Experts of a small language model.
Size: 10 layers, width 192, vocabulary 8192, 77.6M parameters.
Experts: 64 experts in each of 5 layers, a softmax router.
Below are experts of layer 4 (counted from 0) of a mixture-of-experts language model. Rows are named router (the router's row for the expert) and show model dimensions 0-191. Each number is 128 + 32 x the weight over its row's rms, rounded and kept within 0 to 255. Numbers have three digits each.
Before each expert's rows: "comes after" lists some tokens at least twice as common just before its tokens as in all text. This comes from a sample of Wikipedia text that the model never trained on. Tokens count by the router's weight.

# expert 27
comes after: " the", " of", " in", ",", " and", " New"
router:104108178132145151137148151081136141142152085124132121137146167102116142080151096129121092176107131118145074116130130104188087128094143079196124082122072096129093158120096108124174126039149113186100130131129087099108116121135120104153126122129126107097153062124131127164158124164149143135119121158090184171141093182202103145142219129166124111125093095145118111090113137094089129102114133166105132138128130166133155139184081137139182154160138116086168143084154106131104149144167139145162173102020125106068094086070186138177089053120117221143109189106147143148099109095135144116

# expert 41
comes after: "\n", " Department", " Institute", " Ministry", "|---|---|---|---|---|---|", " According"
router:174147094068141087135067082135085135134130140178102099115145145106090082175126140119129111166151157092118079112051143160163079117171167147145163174122153148128141138168130113101153171169167108142142139113142122144108106142151091066114097161178131071115156089113103085142146116058135196118141104105169145107129214100124168157149155127136161145107057134157169181101122146096146118100152077135166182121163104123122134207136169041133104184074140093133142126117171119114147069126164121117102129124149096119110091088119178104162096153146075131076141116075186158095155141138161144095

# expert 54
comes after: " P", " F", " C", " M", "P", "F"
router:177161143074118141077071061087128088106095116159135155114076117055153138153163170123128110112182144106170132118091165101132175146074134084123095121138129099114156112158140110161189102065168102100110110160093133145083161118119106097110140169181093138133176144119134101129113071173158165120133158126207161135190124174123089193181126094098178130156114074173146082092125102115158156134126144132139111147155121124207133130121085141098148094085135127138143128130152203140104149080039109109169147107094087173149093077128156096113177166151094165090101123151108102116124103155113167133

# expert 0
comes after: " |", "3", "5", "6", "2", "0"
router:143127165117064149097135129132063119150099140165152113211130107142176097122102112183127162150135130152075131142150116156104092088180129135095126172102121111114165141123096141190118206129156122118093155098161132172132151103183093111084140105184170098140109112118147126123105139095117130075102118203163102139136130096095129134133124118080185116139123111097173181081122123113153131104141147178079189176076128136152114109099095065055172111113162180146186060124124133072116154114150162091182099121110125107109164110066079179079157139104104085138129139150063104107082127136152099068

# expert 44
comes after: "\n", "\"", " /", " co", " m", " Albums"
router:141159153123123132122078139145093226120097085127085161126156155094162074161116150133109157126092091136094116093097152098073054089150106112075161164161130082090108136144062134145145162138161180129112098146062151144164123132151065228121088157184107133169180106162156110130159157128151140116097097173161120161166112150133125129094102056116120161115069078090131078136146117132103164079155164147113140119125100103135131091047164148158105127123116071149063100119117088145104114061114139139129120132141134135118138126066092157134152147112098130141135139168100140072143178178088084106

# expert 55
comes after: "\n", " (", " \"", "==", "-", "==="
router:076109143127162095088117153115123158084117169130084086099131155140146078144119133142172106115092093089142107095088112118054113117097109122111098066174125138183138145142122108191133113070111115148150139127111143137142145142115226143161122118142141157169142091129068094150135078161122138169154064183090068126127124147127090180125214116079111116115112178125122146151125115166079118162065147150083166113108094146132160118099079128173147135184192099146144171084156058093141153105084138212180140097116135168075152121158111150127081097092131171144128118148159145123157105122106192156

# expert 7
comes after: ")", " ", "\"", "%", " Title", " Team"
router:120153144111134149084128143065133146159165125123141097169143103155079112162102091132113137173092117119106115129153105137153106148141095192158130100045144079135154178125071165101108160114126190132124080144147139144106084130157154142184170113138136174148076122123131141136130068114141146128142117137082083173100152165112100114143098136094106173149139106113089170116137107130097114055158134120153072138078220111085100064093210137165091089140052083159197125145114130050146069112122132142128185119169167195102143137105111097124121154112100085127140103099119101145170126109111078191

# expert 57
comes after: " |", "|", "-", "Personal", "Scientific", "Sing"
router:145120083152190118145194113155132117139133162103121044135070191130137099124057201141078138081167156159146164140138110137098118130148123117074109120140127087100117130133064122140136102168110051140104110146212159145142109137128173127144121113107177091156121151084106118104089093109099155097202164109147160144098061147114110158125045138121166119113144168093092162129192121152141122141133103140150087155132135159117181068152089163111181102147171141133134138161078097149132112065135112068101137135143119150129176196097138088120150111132166126108068116187156129158147078117139078146

# expert 4
comes after: ",", " the", "'", "\n", ".", " his"
router:150075134134103119061123162100088109108092149108110173119136099031160158062093188151137046126085112103140142178105094163109135110157123082106171155108110098134088130157108111139178157126103135151133199088128188072098135108113118125103164152068161167076073109118176098117130098110142118189170167152173120132080131108179106097166207080152109141113124107098176075159115156148116158132111113081131080104136146154135154098130171085132122131129111134087135058144119125087174154152153137163154091075150117169136131083154121130124163145139090139122113107210161127109102134088127085161

# expert 24
comes after: ".", "\n", "-", " (", "°", " \""
router:112130120122140091120174132079119154147126162079178169116158115139092153115142142141147095118096048081118113146106117106156147114169173151107091099070109164119101179077139071154128096119143110135153145087089156116141136161096188085136087083134120157146102152075125119176174115146126136207095086156151091121095142130112067142113141131145149079129114151097106128146101148173115089194136100132168176077071090091085127126180103160186149123122172118187150110103153148087114101091190145100157151091135105150187086118098130145157095093124141134091163177181063122144194148101177053138

# expert 9
comes after: "'", " |", "U", " medal", " Women", " Men"
router:123118093066103109158165121126121110092097133045121132157121132127112127077109119132110177175101080144143178109100131128181119107101100118075085144155126128134138138188150104147115186121160083119119161101122171098111098140095123113143114095169172144139152076225145152154102115143165122174131125111077136107177118195137076160194099120130112074187154132134160166123130038183166091147128129093126149137108155126160123153109093073112168118125111123135162063101155125142177121092134128079141201138145153080176129110167111159082150182126123117197147147188110126162087111144205146148

# expert 35
comes after: "-", ":", " (", " •", "|", " on"
router:117126148201122137194173142146127128149109113167139218073143117119167113146101103146115093101145145117154100118119127152113135142108106094180075108125140052082126107129060118206175109138136108148160075163120139145105114115083182110107151108114111151129169107094183120182134109136124172056118148124162104135090137112147097154165083144110112111138119142146113185093154123110144198180177043139085097123189188156160139090092086174127176114127182172122138095081120123124137194076140136129093142166147083177110154173170146161098193144128118147111113127164130135098163115100123090093

# expert 11
comes after: " known", " served", " such", " was", ",", " well"
router:144155153095162077095206161111138105152070085122168131080111102117161111147115061153119152106116104116104160094119052068136148087144131086147149162071110141135166148126123102084082100104137105117077097099132095107111176146188106096112086136126134121084067115133140126130132134139118166141095120174151096191137157124119138166147091089201103135097095155149153166205107058144154106114156154122114100164193081121122092147188125081132135133119176105092100054130161136149166111154140173126160107140118157149130130103140143131078181214205139111111135136095151171104143170111080121109

# expert 59
comes after: " the", " a", " The", "The", " this", " first"
router:095161084129162125167140160179139121071117125125155200150121134154112090161113147133107127125151158160140159180160091117104104143119143114154150134186083133142071070120131153143171098140096121128139127101146159052081163123049138138151126142101165043121051144118119160092115082115136113099139107158146145158090087161124077028202110154118145131094135162096177085137120092123153159105093136081112151178153138142118112100166147166092152164106117169149183139151116125134145121131095058126115107137172193081055085069126132076132121101134102152136112125106150114204146117112169091105

# expert 34
comes after: " |", " ", "%", "|", "4", " Conservative"
router:074165075100180092104137126098118184135137120162084111106136139186216125099118131135164142182136140105126174109161153107091150115123119091150167119128085125135156138145156142125169147124155102154158102159086181124093128174135116134133152150113120136115103092103121210158173147129091162137088152115110099115163108142129120148128093129091099065128117185115121160114140123096136041060129152163104178145082125185144023091112178175091117143105110129129125105077132096110109148057152078118122159052120132185072117154124130092152153132101175168126132084144119134155091036098099124105

# expert 53
comes after: "2", "1", " ", "poration", " Christmas", "elligence"
router:160145136112122088108165191128091145152148112132082147173135058195144143146131107143149158143155122115116051090099099189118141138145086064183095128192168128081158098140139112112149108084133115152112169211155079100141201146108119099136117131106079123100108153116126104041131082137115194160095124135113108104122110079155110122082145093110096101176144135108177088086173139099111097174069146111157162154102134100081116112136132190086143185128117163107129099052115155127165099167165097121136122107143109117137100097209112149082122100076094143126096133160079104099136125094124096111

# expert 26
comes after: " the", " a", " and", " was", " to", " t"
router:095155140137117086095094103139166060145051140138149131163155133100128089146096113163192097144170197122153091116166113130092113089143119119160085101193078153133030140119149113175128136120117110141176111117129101128163127098111112077114144177040082095160189167143079127113084141101099094181123162126134154165106114134197106084116146139056118100157130054109138184104163076123131116093106135136099050081143156093166148138141082176170106122131152101139124149112115155122090131175122103134162149137119145093052129119143137165149148135174161086173151147113140097101123136106136083099

# expert 37
comes after: " |", "0", " ", ";", "1", "3"
router:151120118090154088147098128149160150125180109154098129148144146161130159121128086084094162165130127105217122109099175133097080100094064081119168119127123155148171128143130130153157144106140115151153123085116139132128170129112159077154115177161138096167168101178132057148147099090155137128084110084119148127171117131125077077081161118086153132142115170107141101097087093082065053146143092144122112135081156166179163103155155148124109170097115046208117108080121131096143155112084087172163102090133076109107183072071165136124159169110127103143159060112140108122115177087094077115

# expert 15
comes after: " ", "|", "–", " May", " January", " December"
router:132114111119064190100175173121155150132118127128157088152061121160125102108122087204127117087110162164105164129070144097097111110144129181085108084118189174110122116115127112093106097085191176112098143134142151078187117123146131153178131101132151126186141126110086169133174129160098137058127138131120137117122124059129060088086079113103124099171145110170122076136136106110163094152057149147108168139102130134128110085106094111072132141079117117126159165133187068123108132139153096069157099074043103133151128138176147115078159137141155106148141099098108123160175105107203107086

# expert 18
comes after: " in", " for", " at", " of", " with", " on"
router:105107114137075148141175100123096116129081147086098152180102135112104163093106111192163120100147142098110132160115115120144177137105097149114101090153084105151126157142084142133099160165068207106102113196189161138161114180128157067170140144136138128158156187143087087184133058169160168135112157133145128127126116117096136115176169087094146142142097154065110083089136133133183086073159179119082113161091144115150150060116080102077162173128127162128081107104105055118101154144142097145166151088144093105144173164085166122100105119155149173148126139119097119102135061102158057132

# expert 39
comes after: "0", "9", "8", "1", "2", "7"
router:133151183182163153120087168132071138140132145123149128122088079159104111137117138178167148176086160128100105104092198093091131092145099138055153066166185165159115110101131195183156083126114170140144165150180139127181129125203142152110138200150142159154098119175110131134164146087098174167110077128121104087152126149131137168143113175200121104128147120143145150119162130093071158106115141111128142077147194137157119149135134189106153142147073159175109098130181138130141047171131068146134143183128099120147100124170129164078131063115131126173156109169132114159153139117111156092

# expert 51
comes after: " de", "-", ":", ",", " La", " of"
router:125144117086147153153110176143127121128172141146151120193113136128095138094173075150106125163091117150122165151110119105110102113157119092125121164103073158114168143145140102106133182137120114098204090159190074170107157183192152053183130154068096181152144064157162100120185134125147160150155131127126085106094174113171116162082141151078144108180093151113166174160117094148123144151168114165088094157105085135149106113151142161135129130125131126173092173117168122162118111143085171092183153093126117080115087133122165164123100046054066132173164080107074086122154124117118166137

# expert 16
comes after: " |", ")", "   ", "\"", " –;", "k"
router:152115116142055124126151058094089153203097130120143151141148128107113080172172138143117156136098094076138103074055145180134120194134170135111133104105148073115171108100129133091130161105122070157111108115195094086099129130158139132118173168131158167118153097152140108166142125105053162133096148160114104118122191099144119113115201063194111128115118141091110160143152119173141127132169142140161169098151138180121163105081100127089115097103124056126149142135148123176131083118121125095073115152180090151107157126143034169163132110130068143147139180103107160071125121169093103082

# expert 12
comes after: ".", "1", "2", "0", "8", "3"
router:192135168144093100170084153099126070141178100165145180105108083125154098080109073159103120191181144189135123097174153135133122131142148142078152110145135168095129166140159174184131136163148114123069154107112106107162100126112160206136166150116125134127126090187126109125108104114111160103104142116140111143151181084203155090180141108124099123141093126099047101146114104103147150144110138100176143138102167121127130137121133053148151139112156162118086131139191080122107113076121091206080128135198108144156161071125172175140105190166072100112087125174161111125131151096124185122

# expert 25
comes after: " K", " J", " N", " S", " B", " Y"
router:187083079109121105132160107150166056120171128139086174152174186120189103066136174116164134130096118070163145086132169143172119166109105163147102087141140177129201149150155078114086096150153164148105078113096068100148086137106073151081151151062182135106185070126082112124155064093069174143109106126150108104161123112170160097179159124118130100128134103084182130143128104134172160189122142122133138124146083186128123123102128112093166147108144155110123107162122167141167174122181154146106093113146093162156131111127134081112178146173101121066103160122115129134153100170084140126

# expert 5
comes after: " the", " to", " and", " an", " a", " was"
router:098096135084148177135087169080133077134114072102102082114119129093149101176159111064070088179089139134172137099146163162092118102103162165184065133127142147103140134099081103113100143108095156108076088130162148101131137181118147046118102086085148183149168080117110120074093172131073115172060104145056114136125117132115160158067098068173097126117141123110128160139100092141096103141148142098156149113063088120135091091131108163166140139108122140108098159081096099125085129124114118102143169135113092151123119092185142100144105145198117139181116152160123132190100118053173138109

# expert 48
comes after: ")", ".", " |", ";", ").", ");"
router:134099141133143139158103113122087123125123157103086159207146087153097157110154080132091094159138169192099116125093114105074065106166127132164092174178135052126118086174077168094122118157104126097116136133110117162150095147172146149138098129120147122123075119155110072149118094149126138139084168102060144155130107156148156143147134116067104192191142114148114149123148079121139097127112182137116170101116086122126184172117168185163133173117113107138149129128169166148107046076157148105157141148107135136140111182067122144120093114090149110137222098057116099066101104082199108150

# expert 19
comes after: ":", "′", "-", "°", "N", " "
router:168152079128129133162202097099099121114095143141167110171123176114130186134106104158130093085161179182108113136108144084114122145141122096154127134120095097126103107111112085142139076103148107122095141155142130144061134159125085124105134092158119122103164089102154161144091164091156163190105124128162100116107101114115145157072122124107103119182101118166063076130192097063151105141155019127130149112112151119209120148082116104227146153133164153152140171064088134095175114085201153082090144145109139134110165188149103139099161098104175150184138130157130117136145116123061139132

# expert 14
comes after: " a", " the", " and", " of", " his", "s"
router:152097113137091146110140176113143140128085147076166178085138128108151074163150099112155102152097095098110111193110129137075143119143194120178092116077110143103091099096144120180156145216114113162099151109134114088186209072136156158133136109193138100116139132137114114112148095083124130107103103078131112076137144141101126165053156137100078121136128138138090186091107108150103101129121101149062168143111101141148130150144107173150116081116159116146174140073109066094113140084095156093131139165139175116096168143210099122139157073174098065127169171115056098093155143130106091106

# expert 29
comes after: " E", " I", " O", "O", "E", "I"
router:200133084063125156088118181084159153126161113074136153102090165146151143093150124130172150139088071179151072184186097141144129169119126087081137082155126155112169159163122133191138108100217073133073122118079143145118123126138102104098154155147084083156119127188091128090136139152200115068125123120132077131099129127084116110107062172120138137149157096078202181122090112103164109152110140132120153130126076114121178132086111126126101134109212071122107139143089132155166094111138173178117125132133139148158125130149165116127171111102065109124114117161102091152090124117101095183

# expert 52
comes after: " United", " the", ",", "-", " of", " by"
router:138103120156103168128127148106077139112142106120116168193095162120158100082099084104151115092108161136144086113107118122093158160129120100107043155128089196129104115175077124124144143143084111148083067137145134102095117141078149165118147134043128119140102117109175208168139124089142135173148121181088162168125122171177114115181116074154114138218093098149135153138147132138111144137110133147116156189126153136148123150146087168132109123095078169084113147139090087117109105076118075153148101092154078105125069086086167172091122084097078113119090140208093135113100169069111180133

# expert 46
comes after: "\n", " =", " also", "History", " career", " is"
router:111160153132054095158165134078115166136133148078145067113134155159114123129170149121102164154086085112132153104111102141117117079142093095101148139135111127150126138109090099167123049097107089156136131154112161127144110126072102120062095102119076127161178148150102102132125019074103154140157148145123157100114166129162119103153162131101081108128100116142116145192181090083106084112121130136134168150096146117162167099090172108144122189095159121123127125126194089102173083162145138079107186154206133154164078128125107169129158186112094216113152154068143146067093119091167146132

# expert 6
comes after: "==", " ==", "===", " ===", "====", " ===="
router:175152104123127101150087097171078128102180137182151116167112107139099106114109151121111111110114112153194116165106132157172133127195082145121087126141114163140122099146114140142091097075109163151148048120119136163114162159180118163108138119133163120121158110149123020128138188124091151150143153163119131215127172145145121112119190130095125098089135116140125119175198101130147095122166123143042212089119073160116147098162115059110122132148162102153125121097212130102204094112166121153109170117145145188155146120121146157169111150077096113123139181077137130092091172113147114135

# expert 32
comes after: " |", " +", " —", " Bl", "3", "6"
router:202134088136132132145127114119084115134133157121104083143131092144146140115143087143188111151136080169156083155163155092161127142173125136134115147110077181167133138171140148132082183095147127112083109082120192158132184157123141156107080090072108183121191149112167149173136140176123111104106119101193075070150109105178154116107098191074163125171072143107142127179110111128149150152147065110091158172083214091133105097175092072106147152136114128172145134037099173127135072168126135101095099133112118117148100128115169147149196175115120150113159109138144100129134148112111172163